Experts of a small language model.
Size: 11 layers, vocabulary 16991.
Experts: 64 experts in each of 11 layers, 4 picks a token, a sigmoid router, a shared expert of 64 neurons.
Below are experts of layer 3 (counted from 0) of a mixture-of-experts language model. Rows are named router (the router's row for the expert), up (a neuron's input weights, with its number), down (a neuron's output weights, with its number) and show model dimensions 0-127. Each number is 128 + 24 x the weight over its row's rms, rounded and kept within 0 to 255. Numbers have three digits each.
After each expert's rows: a language model's description of what the expert responds to. This comes from a sample of Wikipedia text that the model never trained on.

# expert 42
router:137113062119102108124117136108135136155120092151119126153142127111070081123126127145156120145139125141131141076112081140125075161127124164088169115121124162135099158110097152164105135077125089121099122138118162127105094139148143105146109106124149120135121150166110115134122131095108146117130176189100148145133098145135107099151134185145120133133129107136140119135153122114158131075136
up23:146125124095090140118104133155132143114177096126126145152141130081119114103136182150154142122124128142111129150118093139134116121143100174149138118132068165095092154126087143158128074062095100146136161118069152104099130140113142115122136099111146136179127116118104120117125137117108128101154122143142137146112169182134176141108144147115120123120126149128150119128129087116166127084132
down23:115091121139164115126143124174126130124121136150128116159151112114152163117099114087133131147093119146167119170138090133131154118144140114156158177143130105154166111142114167102122138162120138107101125121113127175158117179177153145137139143117144150069111081070125135089125116109082113135130108125108124129169122161105113130102117130170148124124102114170135085133113105163112097118114
up24:129154153131114111125135136158135140111118119114104117114150118108095128086153117127148132131108198118121149110109110145090094147116129141082117157104117146159097107154134117123176142110113101119142121140114125163160110117154124147077135133127133127132198137120095093142105139101098121136124150133112127117147094148162131147140117175093110100122138144141089089141051182103156170109120
down24:068106155126130153122107144139100160141147105144140137122138134092140137172098135163115139126141147137144066104088136128144122071158154107132128141137114150152115148115109102137108114144121106103127148107145128151087094093091125129058095135156132113098111098123086151097118147139141104132120130128131126187141139106083180138131135139142098133118139118109087169146093153155121117107095
up25:095136118131121109122148136109098084199103122151091119156173151108104177124118142116125113194140118150155179149102107115130129163113095144114106128100162110143095131135148129132130098089108089146137107161125136140089112119096128114127148153116145155123125081118145135162108160126113105109122138147131089117128180162120100125170156105098149119118138139129137128123153083106120135134177
down25:114147161117126135070146166147126127113117150128109150137123119172165124162184116115107131158129154115094136148124115143131138175112143134150110083092137143097132114130127179169113107124167125147096092123144122139145120142146131151090154121127109122094159163157113134162075153120150108139153127115128161141110121160137127135116177164143143122099117151180097096098126181137144132145085
up26:142149149107129085089107123124130102122094141136167121147139148097125134119089092116181092194154108133154125142125091118108111138112165137113112134121165125139165136108101171141131146158157093097128142171162132163086122144077136112104139093106141135110155128127116135136151103129159157118185159128130145121158113158127173151134136128169128114140120101097120135124183126124103142100121
down26:079137149162080125121180134160132131132094079120112131124125134099173100157133101106156144136108116181103149150131107094139092095135143129145114146092135120144105156152160117176143173165113124134119150174152132110130119127144148113110121184087124112146102118140146118150162128125108113120142124120106170084121110125119103114112145146166123099157098113146139089132131094090112104090130
up27:106131127111119118170150115154149100152125113179137082126105132096078151133132110124172134111126149124108164111112097133129070156154121150131124122129124172131135133111126106135144115154133138153112138113155148144161110199083156120145141117092127153149137131130120116101131118092107058147106137131131130139147136170105145151168101110120084158136134090115189104132157099120105142106099
down27:138129120119112189145102110106110109108087158165133162124120120155109152135146167071107126117126140118158157112142137088139136149159131140133139142133108102151149149103121107147169098136107099144111161128147131153156109192142146097165132130150118104131155142106138140111120151144137097125079103148141158159102101144151133150087126095101132163168105169166119130150081171132122153107132
up28:137122119169125101120155103118137166127104093101164171121102139073147135143123143156145150079148132149121185146128146120137053117134107149123160119137149155097105076162118126108134126100150121128140136153116170112120127088105098123144080118123133085136127158154117084136125120121173157138133140158136116135158101144153130144129154154148122065148134117100117103117130153152152123112099
down28:129162149171145160109113088066155124144133166161148188124155111166163118146127102130131134122115157143153159153092162074136137133168128127080118148145135152122110128132125096101103129108116128122140081137106122135151154095124094155156134178083107128109134144124138113137123119127154145087146146133143132143099133140108150110192130111106139107102132137140167153140157091153143126139160
up29:140140163132122163145115099131086082103122055154151151137120125122127134099096098151141129092128115104100101113160124141103173113114133126080153097148116129117090138131153163137142170152127065150090159121135164163100138169138104122143155086119119123145122101098088129162139151117100179110108131157107112090102147160151125108145121141125123152128113113126155130135126106154141154110126
down29:175105112122101129096163112108184133116163111160115084165122138160126150145129125130141147163115146152157108120140141127103118126088113148137080120142157115150141151106157160118102160120125098140115153107073106118162129093142144129089108115070122163132169123141141104152101117116147138101100151103102149115095102094153123144131093131155150140151137158112087132113169148111136103087150
up30:134131069166099101109160167066113161130093128144098116140149124113105144168119145133141139151152124135115141154099132124123123123171095126152101142111155135139080154133167150137130139079131083156110141140149147120106117136119105090117151059122162151125119128150129125085135130136116132105100129156123116136147156156114147130125167114123093074104108142123192136111160137109127156144099
down30:133103151151105113119131129119115174145116156128145134136121141147155121141133131112129132135114142128094088156151147125161113100104125174157140132136136132126134124123109079150136142113179124168177118129119083139088078114177131137135106150163162126114185142164122118086103138168135083191136093115121132169130131129151130155113113155124064133106157106138123098125152154107117112117088
What it handles: Single-consonant or short word pieces inside foreign names and words, such as Malmö, Erebidae, Kermit, Fotbollförbund.

# expert 41
router:158105075105113121162090108121144184135094113146113116109138148118118108119162147128146123098104091135094133135157099117145083133145107124112137166085135117156129161152097157110098157157102114115118180131145146138114079132136137114127119122156162087143139156166120106135103112119121136136155120149092140142168111113119116126163143126127096156162115113097151109101130104115158192173099
up9:127138107154118141121124154125164175155121084156130135170123106117135127131152136146145114095112078141080156095145112137129179159105164116112155132143132116133166142110144159069121123159151104121128152112136140086139128089108126118124126138150120071072163157136150112123161113109152111124117126141146107112098135119142080095163132135131087107128140160107135121116098140140141185179121
down9:190115154118136110164105138074139131130124173131113182120120111095118083112115097117121145133173146134104137166113122152096090111155140105168109102133134111141128101168143130119151163117125107111149107129126099128152114122166125129124129156155136192081078162138142108112142135174127100157120154103115129132127132139143152140180098145121144161138140124141088105116135069129130110126135
up10:107092102136095130142130129092132088134140120119167122152117140117139111145143103145116116140122118137124126116164091126135104104148094184113108146131144111137134133136144197105132143122152115115098106107117129111125123084144163139142093104136149141169077131132117105094177142176133109117118192129091196134109112182109106151139154171126157138121132130082135118107132131148126107156091
down10:127129159125135133144152113110109122115133077134186131063186123142136147132116143116144095120132131163120116154135074163120123068146071157132196102130096128116111131116124153101110118113137146121131101090130090159112164096109150133116139134116146140108140166112133132115165159126109150130129114122112172118136121121117137131180119115125137112096145131114091112089114102152135158125077
up11:138149140143112150144120179137164169122135164122167127148149152144129154119096129160097135120131131133137140152134122161123090093141057128122140137067108100146127124126110093126141182147091162103152126103106103123122098116124120115138107144126118133125171118156119079148123170098091121114167114144147179102153129119163106116151137166161094123130134088128135112147137130113101185149123
down11:134158113168115130136113107149133161134083108130082147106108140111114145142161110139153148101147125138076131152133092120094154100123098124108099148145119072106126120138148149135157096159084104143142158094112138158109090137097130101116150172123112120124107145154194111104145182147122104149121123089117161086105155136116112135158133172140112181138146157146123143110136137155130114112141
up12:147146111162141131137124154139082115126098113140135137111165134087142114154119135108104087127166131119147146102139124150143156153139129140205101120119122125162136139118087192130103123131067156106119125101152127077141138175169132116112163159137116185127101124145128107126134146108155159129102149133139099121107110162155110114087147116142148118117164144122182158102135159141140111137138
down12:125104111111191092091117088160145154100104104117159103073162140118161132124125163128096120134127145127117146109153116126137129090114146123169144112105125164108107120123106148181133105122098141137098147112112117093142090118153158119088149121121149133107123158140135069135117144096151108090147119135149108100125092159106107138143118150106167148065128151111123141139142191138127120113144
up13:125153166141131110140124147156123135104096090168100128177130128133129114098124159099113123147107141115118106121103092151159162115114155155146109141139091132137137135111071101130171150157110120138179110135118110127096127135138100153180086110172143145113152120126139106145106118121101135074112093146133107138113144132146123077147119166124058102121104160153118123114135129136155124169180
down13:115164130122115112134162137143119087085209092133092124112144134110141109096098144119141127137099115136160107110063098096133124136148167144162134100156120092147143137172095113114163135123140104086184106166118138119108108140153109141129131128118163159128106131141132136117145084151127103082099123134127144129117155121136145138146090134147108129111094135094168170099139164133123139156130
up14:125117130110162157130143109126128134136148157156166140098103117122145104102118097118104115069143089156123126120127109157132145122092125160146137126152166122181135139145084142112141157127156104104155151142174161124096129130130181144150094153111132128130106135109119115092110115151135137105140157137183086130167109152095079126121106113074150107139125159117150157136133162091167142130173
down14:130133131149148130125150167146136147092124145119140092102053122143105160141083094078081133143112115100131155102093162117113080141087104172120114108114157088131113157127101130114145116144127125156135114194159121065130118177115140137133135148093131112118107139118115096131125135130120128138093125143166106109157143139115143138152105114116099109156135148085114158109104132150113113101129
up15:104114194121129142157131124116100142085109125138111124140108132128140156113108159105126086086124080100111121114128140105120139139092111108116164106163089129113104121104146153135112148172119111116108128146147128158151117170104166136106104112158171081117142093155114153149178145148177142136146124142127122094097120096136093095117153129112108130059187143143117136100125122119121127127122
down15:129131106128141117134163085083149053111115160120116130148107129119155166115126168145096136107115133127104131132064185134126117114089134133104146106139074155115148138158139129101167087115145150138158143101156135114110122116141114112105117144121090149121134114118132126090155130106131185143137178160114138133159098090081137157119121129106165123096128137154111141133092128111122136131169
up16:110147117137090103135078149067146142149147092156129136130117116108148109126139164135166111145126103112083119088118132139119133157125093123105151100150142112126160173165105134125123142159078119162126145121175115155129099129098129122085140114107143170153156124130155126140120096134094176108131138139066135122157087155095133131131134127159104090134160112107179129092111112126140145118107
down16:166093120160111113137110167124110134098100119143176107170126109116116139112113151151160125164101132103142151122208163133128150147132136136119099174137137145110151136070130085120175113127137103148117117109170138137155072114151113123111100104173126153120155107155111155081118154116138119095118121122144108112155086139120123156124145141124144117152142153103120142160119081131095142109121
What it handles: Month names and day or year numbers in date phrases, often after In or On, such as In February 2019, 17 October.

# expert 51
router:101124130109159132106112128123135129112123147095129115135134158112143123090141162132154088171140131130120064100149116148147115158168066122128131133136137171153128130117103126121077116120099063054107147123154157101090146142129071107125097141173124138122109127139118089136099120121125101115150156095133111165161128111151138131132119085118115131161107115116152126142148155111128163144158
up0:135139138145096084102151139080102114129106115117134105128108128095100101134128128136123075148126122118169161121149160121117150156078141146134107157089082127149126195140098124086118152142133110091128134123128139156115093126146132126137103146113144128145133126126092098086179137099133142101142161147138155132128112144112134065111124158126149108131076142129127128130096131189137188146122
down0:175134102117122140124140115099147130146112177173143151109103105103156143132079119160121136105120103176107168106145179135122167068110142078169127152177116147140150138130135132103129160123114156168181123135156157094128154102154150136109124109145110132150118114109121170170131130134134129087123121131140147108141101121170141146116144132152151113081129112093116091098139132130118142141144
up1:180098128113127152151126150122143134135111171144115136159128103162168160102110133094176102157113115121071143141111106129112097066101122139139093129180165123141137153108148153125128155096128139097154104176130137086144132160103113124113078163117149142093118147104118128141144150147134146109092158102153147128116131104169157154119135132079149123125129147120145141128135155081099143123112
down1:111117123119146108122104105139128140147152125130146114161150146100136097147149173150078148124175121151153139103160110153114132154098119103170141128138128095141128148116123114137143132110139123153145068115134085114182130101159153095104163098087143123130161089112160147137121101116107131067157104133113123109162118175145096138135095102173097095140116120160102076126103128132127126135155
up2:107110169149136119127127094140157129134090170143133128176131095096106140158136107125100145123066139106114096150103143115127150127111156139146108166085123154155111139127100080110184135119101127100119116107160113129126159116138124135101142111173144136147165131111140152113148164129124087116124171102100103188107065111126104118089116184132127126143116123124144124147127108122127157165119
down2:167100132148139114099125117164132104131173146103120178127134088105146127137152080120149130155133137124127147128123117109089120150179124142095137115148095135142123133184138146108108131161122109129105177093174138119101174106112135120091114102146123105114118095106120075152143122126106119131134129164147169135085165129134119160152099090108121096095093129134123145154133085100123124094170
up3:132140138120154120121117121146122112150097138113135165130100145137160091127136136144123127143131089162127093091111135155166150102114154113133103112078106149109120147142142125116131151157105096105135120114169153115118092120165165126135160104137086125130127187140131130198159138100095106115149117073078148135132132106145135132100166124086136098140124175161132120134094143164071112148112
down3:080120121113109169141128128158114115114133100109130075111136106162146156133127163136120085118194132099106180098139115145166129107151133144145130102144108157121113168101093120129156147153153144105140130105156164131089088120103130155131107112130121109104110114157125174134153129139097139082112133141106147144118164074138144102164129154090148165082140103137139118111138144112149082128124
up4:089116117153118127133166116103180125092115098174124115107070095160124154155149112120108095106128158124157158108172148118149164108118117161124129128168108136111121076124130104129074121112105132140119128110125184107107146102143093130139111106157111130130132105118101144113083143126150105087155129137135114210093136118167140148104115138154134127131144127104138114126151122129101126157164
down4:098135138135096149136116136096140103102126150094161102170140152131214128133146155130164149151112186136116142134109149158111144132126137087145106181089094103126139108145174116143120114125155102109104164126132088161135157133175140159112123118151101155108190144132145114115130137137125145144134131124146127117128114143117141141140110102165120133119129129149069163173141142134074128137132
up5:126152095140130149082116126102111150113143137112131138110110143136146138118105119115112134158157155144148141067140108104118102165148129130134153143111165124132127147163129168090096143138121097151122129164149110137161087113112166114125120169149140086121118155169091108126180141130168157092115098112149161147150142124060136072119130118115161151131135092108117134163122113115075159118141
down5:125129148113126117147084118137135100126119137104112148151147120097108142141093138191147138121152154126181078141114107142135128142086110162099130123119118154172093135132129139145111113147128113081121123061108111124133171141106143096125145086182113141115124117129169148172137123081140123188123115130104137101114117129111120089111132174122068117128107126121132125151125106182143127106130
up6:095181147136123173171137127158081102127125098135138146165164115123114164118072152142118103126128139125124098090135151134144072160108147114146141133134100139106151105180118118129105154147149075169168116171125133157118109127140145130133149116115107109126100103157103112109106107127154117137121156145115120151143139118127158080139139157123151086169108105118106093158158126151105143135090
down6:116118156108145148128130120116145112114145151129120130092126119123132128141193132135116144144161082117105142154093120120073180116131082128128171099103124124125122159110103109127131128122118118044105113151124139144180136133145115126146102104097115110124156105144139135186148149141131096149120066125125143113129161164130106161116087121135117111111163144135149121163117126102134106070169
up7:108124153132104131108146090149138162133120144104138108125132147153116133134154178126138098145105148154165082112123140126085128121140101119102136146144083137097135137096165121147133115131094128133101076133105150108119106146127153096121172156151132140149135108081166152144149110139092149080163149136134196149147152130133131157134122128101143117080188086153170120112118140136176115128128
down7:111118113097108150141106144093145122094141118129096172137128128133146141145142088134139131148189135076094139126133114156128131128113137137129090087130172102164148145117101117132105102132158113139155124164153127155103153123147069145107124127093114146114097127113121129116110134112106089093133102082125122120108191103138129106099150104140083140148098164089096145134129134062107158122108
What it handles: Punctuation marks: opening and closing parentheses, brackets, quotes, semicolons and commas, especially after names or dates, as in "(1770–1835),".

# expert 20
router:116135083120140128111141087128069169141149069104131121149150138171125123098144142155129092136151102122143124136143071136135139135160128150115113155133176133155061161135146123135074137140133133125141159103171130090117128152133111137163130116141154116136175119183129122127143088116093090127135141118122125141102113114149111081144148115108112124128067110127153112127142140106114121112084
up9:133135136118132132102154126142087120148097089161118111136113089145133138125135116104148138136160141107102128147156173147098141119151142172092140107137119137157129073120161166095128132163137136153139147137176167118150137143123089135191122125177123138154139097129144127134141119093160105107149110105126132155119105160100157120118100127126131104085109105080110111102074129128169174084140
down9:173099114113126148138138109136148129125158099148167124071152138146116121129151115125142091082130052110168121178137118167110140122129167128100115138133155125150144089138130140129159109118140119144137170113147118134132191138107145123134159082133101174143157104124084127127134068137122143090149107111140153128114121129155133130105122152123127162131093089078115134109097109149157123135117
up10:172143100144118116095173128114119129144141069116117126128109104110138112075126138133181110150162133124095130125111116168135101157164131107138109106154138107126099101099060128139109106090154139124148136103170153181121130141120151148156099097155112135113123095130127116102145120184130116101146092137122128106112073133134096143138155113165151132089137157100142134148110128147090122124103
down10:139128150108114124153131141146107091109154131153106151148133123109140128163169123118139134122085095152138130090107134121169181120062096156108123086147131151100118141132150100140162105133121155154090151144127137109174105144145167151140150117153140168213111143128144138102141142154104129156129137112146134155139144086077119126150123136118123160101167148093119105124138140168130134108160
up11:122166150145141114185134147159106157174159100142155095149155141116132154180149106151097104127115090110147097126100136071144122119082147089110134114133115123132182144099123121160116158128150124158145103108146111100178157086096127108161102130125159093146118107147136100130167118119127154090079160121154116116130108109144117134109154137115099119145107127141160091147155127128136127134119
down11:101088105122155165121119137117148153134158157114151148154110162136132118085146105156102153161116123143113140132127096100145110133102091189171135131091109115168096152091127094130133130147111085185128151117129188120099153127145117142136151120106116151155158148114137140127118165149158177109128140146098121168088108118128138111103141113115133086153167145130107108115095128157132128090147
up12:097104132169154177163148165128134129144178121139124138131109109113158082125104102147094168137129122121127133144124114117142148131163132080118105079140106147159125135108145140165097109167098138108138137159170183141136136150171154109149116122125116128147174124117140135145134139138096093120124177118160144155124110164121084135152107078083126112125129087143122124132142144131154095113080
down12:183146129150134087107165093139141147101091143143114150146136149129181174102168146097129131126128153110121142126152129117121085104111130176130174160131146093137135135186125115124154156103133111177173117132112086116113131125110120112101122140124112149154137131135113120122147112120126172148165103147092112103170169119135130100117145129165156069129119161125123138131126160121153156174140
up13:165114084119132091104099140126091137149182179091118164136144120159197110110139192127117124126163149118145135123130151107156176098146168093167123121097138129163120115119110126097101149119133155143113127115086151141185127100107120107136122148118140126169146080135127134117111084125106111140127125122117137156146083126166133147119137107120152099132156122122144116121146148131147092155134
down13:147132142156154129151133132150120133144127115123109096117147145119108103096105140120158150127087138116115138121166129155118079097136095114089172111133152098117127088154118131154101156183152143127131155149110064123117150147117141113141146159186122153063111114125107153130122124108121065118112187089149127134140136130088129118153132149127125133100099105142131137148163119092183145136141
up14:111121103129154153121104091137115116116128112143094169102139149146169143118160099090143103110130140171139148171142132100151141111144197150162152118143104112108122113102110144118108127137167149125129140109099155102105155113121153127118163126131085143126099135143158130128137135046101079139130114132103106147124090117114150152154124141170126134092101097144133091152156090164164128103121
down14:147134149127062127171139104148157148095123136071143128146131109086120116156160120128080132142140086075130122146127172166075150126128143104115107116106116106141153142142112118094151086133099128151111119124103086124155153128127103130124114125096115140130139106153106156118121115143126136131147117135135164142083154164098133149118135088107148106161185105130146138115114149141144126184178
up15:147130146108142130149137105131123089122166108099123110124116138090146102143171143134107115112137089099143107147121080144183107140110137121111127116180150119106116125109117104101114141092174110143158185146187128137116148087129123110168102155138109123108117162123124132084105139128162146092145119157129094107148160131099100084150159119140150113144133137143127151154137103141124071078150
down15:151075112095160121145103172104111135132117121126142119099136088134110114085115148150120127159088139148142148168129150109119116128107104121111140156095142139130094116180142118187093141138167141144105087128128080121152142173131151132123175128128176111175118147102079141169128099108103081098129121146130140141145104107154122101108110142118135115100160089154125109147140124119115140156117
up16:112123101119134123097134167106153167135161118115135110149172131126148116134101126149138146132158119161161114113151085118113149130114102121109133112124139144143135105147188113075115162171123138096139121148087113115153098094097130114125132130124163119127100130150149127124134118146146125150154135106171106127158074114127130129160132060139095083119115085132148122123088162142210154123121
down16:092137143127118172152130119175139105132116134176165143084148155098122137097126134128117101114155147116140098149096124113134143087134129117144111144100132114081106117154129100147107122072170108181123117138140124147118161191152122093127134154142149157117197128146125159081140165147104146128124113149067151111127148144137128119140172135150109134129097115123116156116141107121098113158117
What it handles: The, possessive 's and determiners like his, their, its, usually after prepositions such as of, in, to.

# expert 38
router:082067123100132123131140121106127125136134134132107118145159136113139094096132162113165113125157121155137110074120104111148079131148144113068141159151145134141094119104184154107056139156117127065114178101140151105103103113163117129121134107144140103141151141135086114143142113136084130114159120100112114150154119144159134090135134149125134140120130149154127100142145161131145168131118
up1:121090152171121145122099159158135098134142197124127104110143127134129127141110153133186132121132138135061135096132124147155112128137135120144087120117084120129135145155135134120108196130163169116134142055127081104115110137163130129140151118112116122126110095099122113134155090105136136136131137129141190151109136066138137105152091090131129122139141128123108148140110169140132100143131
down1:122119107084119094113110099091155146145092102119144118119090142105118130113136158131131071144146117150062137154174101125137127129104129125149170133150094137137131099110148176097090161147090135115140102130144160125125147116096142095140098165096099169127122134126157105139085145092152126120146117146147130116088112185091122149103143137109127155144139108122160137127113118093142083125099
up2:088127125144137108180133152112106134083110100144108133140167119162123063138126134120101108127125133117121170128119125128161119115155110138161134143144105115128111168100148133116093124099146108085148137104106150145108137166120155127086107150160126130142097067145090145137141104133097133105113068133116085140133141105126150162105109158140113181131101185115164167152118128099120125136108
down2:135091116165085113116098110118148109088131146125134094168140109066165142104125141155137118099129104094139126086138157141129139066141143118104123115108146140142127131150133108157124092168144128115124124100091126119094107110176147166101137118145162088133104138159157104169162110153145141126129110126125098135161097150108149129143172145155154120097178103156143099168138128159136111133122
up3:104113144109128116126121100131116153143124124120109206087161158148193128126140167091124099114140117137127124120157143113119156132165125111110090138104088112166163101120142156100117115078130115161131143109127125053131155130140105171102120146099108102113120123154176185124119137129104103115132136093127153169115112137173132171156118149123108127127116124157146112118105128114139126135154
down3:102138138125137119107138116080089113135139164124098081140092120143119151139102086107134151152152103133109096111113170128105148135128114106131071138110085131163179113153109141127170168141119082140110082143127121119096125147097100100106139157148089140068096142115147117138124140148119107130108121118104114145111138140113134159165105166118158110135124107118143160105144162116167081117098
up4:159091136098152153110127148131165089116148150078098158124117134167143119110103130119110155096127159129098098112111106094079146128142130133141113166158115152106121147154122135094080141112126110142141149131097158130131174131147153105130127157138131147172121109107144108189132118141158116173180118101130152100126111116177124145145146138122104134134110117123124081143121123179125105185100
down4:108048136149174145058130126138098122110129147138134103135127120124092108112113067121138151128130103142159145131063161104124184143138117127091126161127134152118114095149113128136132100098156151154189127163149153110138138113110166161138147105131143141102149093141143105135152153148119128141181137084129119130130145125137130139117110121142115101177105116109114108138148105107118110111127
up5:100119140111157144120097162138171087142125116104120132126120072198127114138145158112155158142189124086152152097142103102108101096149113152127154152107137135142120159118164136107108140113115144080099131154116094115122105127121121151120147150132144121117135100170097145104086139110138151127130119125111119126103105122115110117105174118131203131121135085122122078140168128123105152138099
down5:131167115111104145117154126131111113057124149138162093148145150126177175138149118121141132169128118138083125144095150140117113164131155093110146122127131127139123116176100100145099107107139098140152150136123130119160122135098112147150090162077130158114103139122151075088103128114142141109127109117105128142148144160120138134126101167115140162066110136163109136151099165167150141159159
up6:115095094123129124129128137126125103117100191106140105119129089093164131126120126134149112121126157104133146128162164133121085122139108166127110143127137132123149133073171125111172130059152121101143109145118103187131107103134131088148105138165118110167131114085111083107167114143163124107184134142127130147120111115147127157120131155107103136104112131151119081136135104105074110124155
down6:148140132100154158100140157118118124163141078159112156127129134146161110073133102148064129110146119140139142138173118114119145163149131107156172122111094103126108102139154167160155152156094126170160138121119105136117130138126151100112137096071140154095114098173133131127127136083114110136107125104155162133109135149108144138137175160094131095150116105142116153146141086155124120101154
up7:121102176091125128142124139130102135142170139082138154127134078116177110164112176163144123134152147109106123125170108151169164132147148069141157134121157110099150109153165143132136089144108110139112148136105103113085143131146134120101124163137145089150154126145127129110114150128135158128127110071151140139146165073130143137157127130172121137111123119158127128134160106070159151129124
down7:168112129136140147155118098100133098117133128143098147136105145134135132112091099116116164119127067131091182129148135126122128100115093171173130108091171161130122113144123114142110090106105095153165103171139147155164156124114085147117143147175136126124103116139081171081090159128098103142179151137097119144116152104111123127125102113132114107130089141122129140102115128123147148151097
up8:122148141123144142135115121112121136144093146123136161105121124138173164126154143144128103144142072152101128123107140110092133130147114072099133132093104128085140161093111146099146069063152121115089147148123181118136135124162120135186142151161137100117126153098110101128136144121133171131148108136111140144156131153168136178163114124133141121144121163098173157096110099124123158123114
down8:130164119136124106128113106148138124132139134098132114116109076114168118123159168101115151134132107108139115154122153113129158158142145134126107142107127136138148069152130103158109142132140150104143136124100135118179120086162107159085113171136163142149132139094143119160131172104126129146133130198120119158119097146124131074156113139113125157155108114118141204104081126127108138178160
What it handles: Hyphens, en dashes and slashes joining compounds or ranges, such as sixty-day, African-American, al-Shishani, and list-item dashes.

# expert 61
router:116132127124124131117093126119080107126132111145121111135132120155114086075118134162143077110156134177087101139165125135128148143105102137143149112124103129152134193151122143130091142114122152132120161106124139108104158135120059113154117127173102139154154162121077103132092077123095128139131153175122150158093101122143122144149134122107129166147086122086141114134171125107125143114144
up7:101154088149163127147142115086111107126141152160116136100127112148144130104132096111135092130064154160106104145124131094102119121149138119138133156133137130159105187127129134137172147126130145138109079119188124076179134126135161120140143095116104134103078152158132123129137086145127117171165120135201129134164127132116104129170156157128117120120118115119108132138153160119109149107137
down7:112147147122138153161117120170076129152103085075189119123095132089151106130100132089096159156130119089132095109133137132126163126159091136116110124137113102137190105125128125139155128139128108116146140109095110119120122101093122161103130171156145117127150104105119110101133106151143134118110127139103172105104130140130120103146104121132204119137117160171133157130117132113132131111190
up8:126160126160113101122115135129153122141136119148139120163112165158115152133133127175091103114169115141102111118149147104138103089143109097128137177125113142102155167118112154175090152141120129153130114106132142137059144181120094059138115119111105152157142113134137133102139111081107176131133119185140105120111124130130139132082128121122168153148093127091118157117140127120147110152091
down8:148112164151175176174123122145104122117117123107166101117155115125148143115084106145150104119129138113127113093146103126124163128140108134118131113139117153169156149142163142137152165150183176090133116117121130089157133147119120157152131148128154118122118131122164149159162121138145063114145133113162147158101144189132097144112106120148115135132174155135113123137151109098178085094139
up9:118099151136098106130180158134137091105096139167167121087121095179160113150131141157139112120117107121098147108106101129161153116151093105116158129141111152156141118109135132116105128105135117113106156085119130107121135119110088138138079137127147128142129090121123151136115166137117095083138121160172164148104176103092145116135095123130156149116122125072117107092156163103120101098171
down9:148165111088102137113095139079137095110180107150120110139106119147119121086126112120139137124134174193148152155157140137090155115130141131114082111108140132128119103133174115141130103119112124146147132170115088116156121164136115129083113129142087112116145141088137095121150113165119168167138145076135107122136131163116167152096129101130133166143102120104095184104110117143118142133121
up10:115108102122132126142087130099144101153124134106158129129158097136135114079178105145138141123163135117143134110173155205128153114123090088112105107134147119136107156105099154096160106126080137122138100155170160124152077166173160123118127137135115108096154124156087120112128140141105120163138131135146127117098100149114162128141124150132143076112118080131157138136131118085130157126112
down10:126175111150155105125158103155107107134135166138149148147146164124112086154097151145112136129129132102126106102088137099141110080124098101149094148116135109156107126097157107130152161111155149179143122137091160061125102108158155148105082169143140104122169122127159137134162117142120147116135110143104117123144166132115111123138121109091107098131109129089140178099120116138180114113110
up11:117165138150139120137123163148126126123091126123136132147123109128156143117132116102124184125127126142115141117158167068122175172134119143151150133115164102139136143111156097118137128145169155115089090048102113112137125131131135125151093065124106162141108122125125114139099145133136121158173121105145132155121086095139133129134160186125117158142144140181156153151118145082129155151142
down11:137111167138095129197121121118161151131168094149128114133143125112146112143142150189159111127145120104169083147105141125133093080135165096136127159109151093127156147109084155150124123106115118146158146151124141139158110095096177158109125156138152075131138101143146118113148142132155093087147126121146107138119143167105119177123106125103157107112155130112154110116142166155125142130137
up12:134143103122072133103073145103099113132138118134171139127130183170119105100104103133133121094095134170123119107160130174100122146131130156125130131093133137114150110071067143143145139141150099151148157130114107124098110095192106163158137105115120103146145104118102115123117113093132157125151133143140134124094101136141127138139176107127177169147094112092145140120136148137106104133140
down12:103132158140149149103164098122134092162116127137135118142142105100119108111125126120061132150129090145143113136134098113158155086082172191102121115111135140125118171111166130111107104112128108099144147097086120128132183122098071138108111150132083131130130126164108138096147107160108103131124107151135109105119159133141109088135130101102156187118166101134104152132116142107136133119145
up13:128129099163092121076146104154140084087143079168107135112098136108103091163163152123147115135137146127089126078157116168149145148098116145135109133132132138117147124165086107127155091111159123160125149154119171089150116117117095104127116091140129121134107127135131115101125083153109137169177101156123107132161145126118171144120125124124146121158105150170086113135139141137159137152100
down13:107120119157104093123135108151124145102122096128131089141107070085091145143163113102114135110177118131160170114132129088163141118117097118114086186105137154143101112159137116135107129221147115114112141102124115099121100129143152128127126119126133099167137092102113110097139085128143140162112121153138144166106127137124151103125127139138132113138142172158155176130106116107157114147122
up14:101109080154142118122134104114093124099141141108159104111113108137119137112135127138111116131134165095135138145194159129126119099146099116139087097150137112104143197149096144115131144156109135071161138157106157167112082120140130120146108139077120133130111103121120136163147125141112086112135128098170173171103112133118086145154086096140096140133143125118121124137109175111142138144164
down14:148121156106150124104130125106154110142115116136143127132104149103170159151116172119127119128156133181139128120108109132132089141131104117087089162095103178138164122140083170128172153146121122144155092095135145126076138117159118104109163116150112147122149126159118098122118099163132179106120179149056085124126131116108129099148147144147162162146113108108128160127131140138151137140122
What it handles: Pipe at the start of a new table row after a line break, plus semicolons, colons, bullets and line breaks in lists.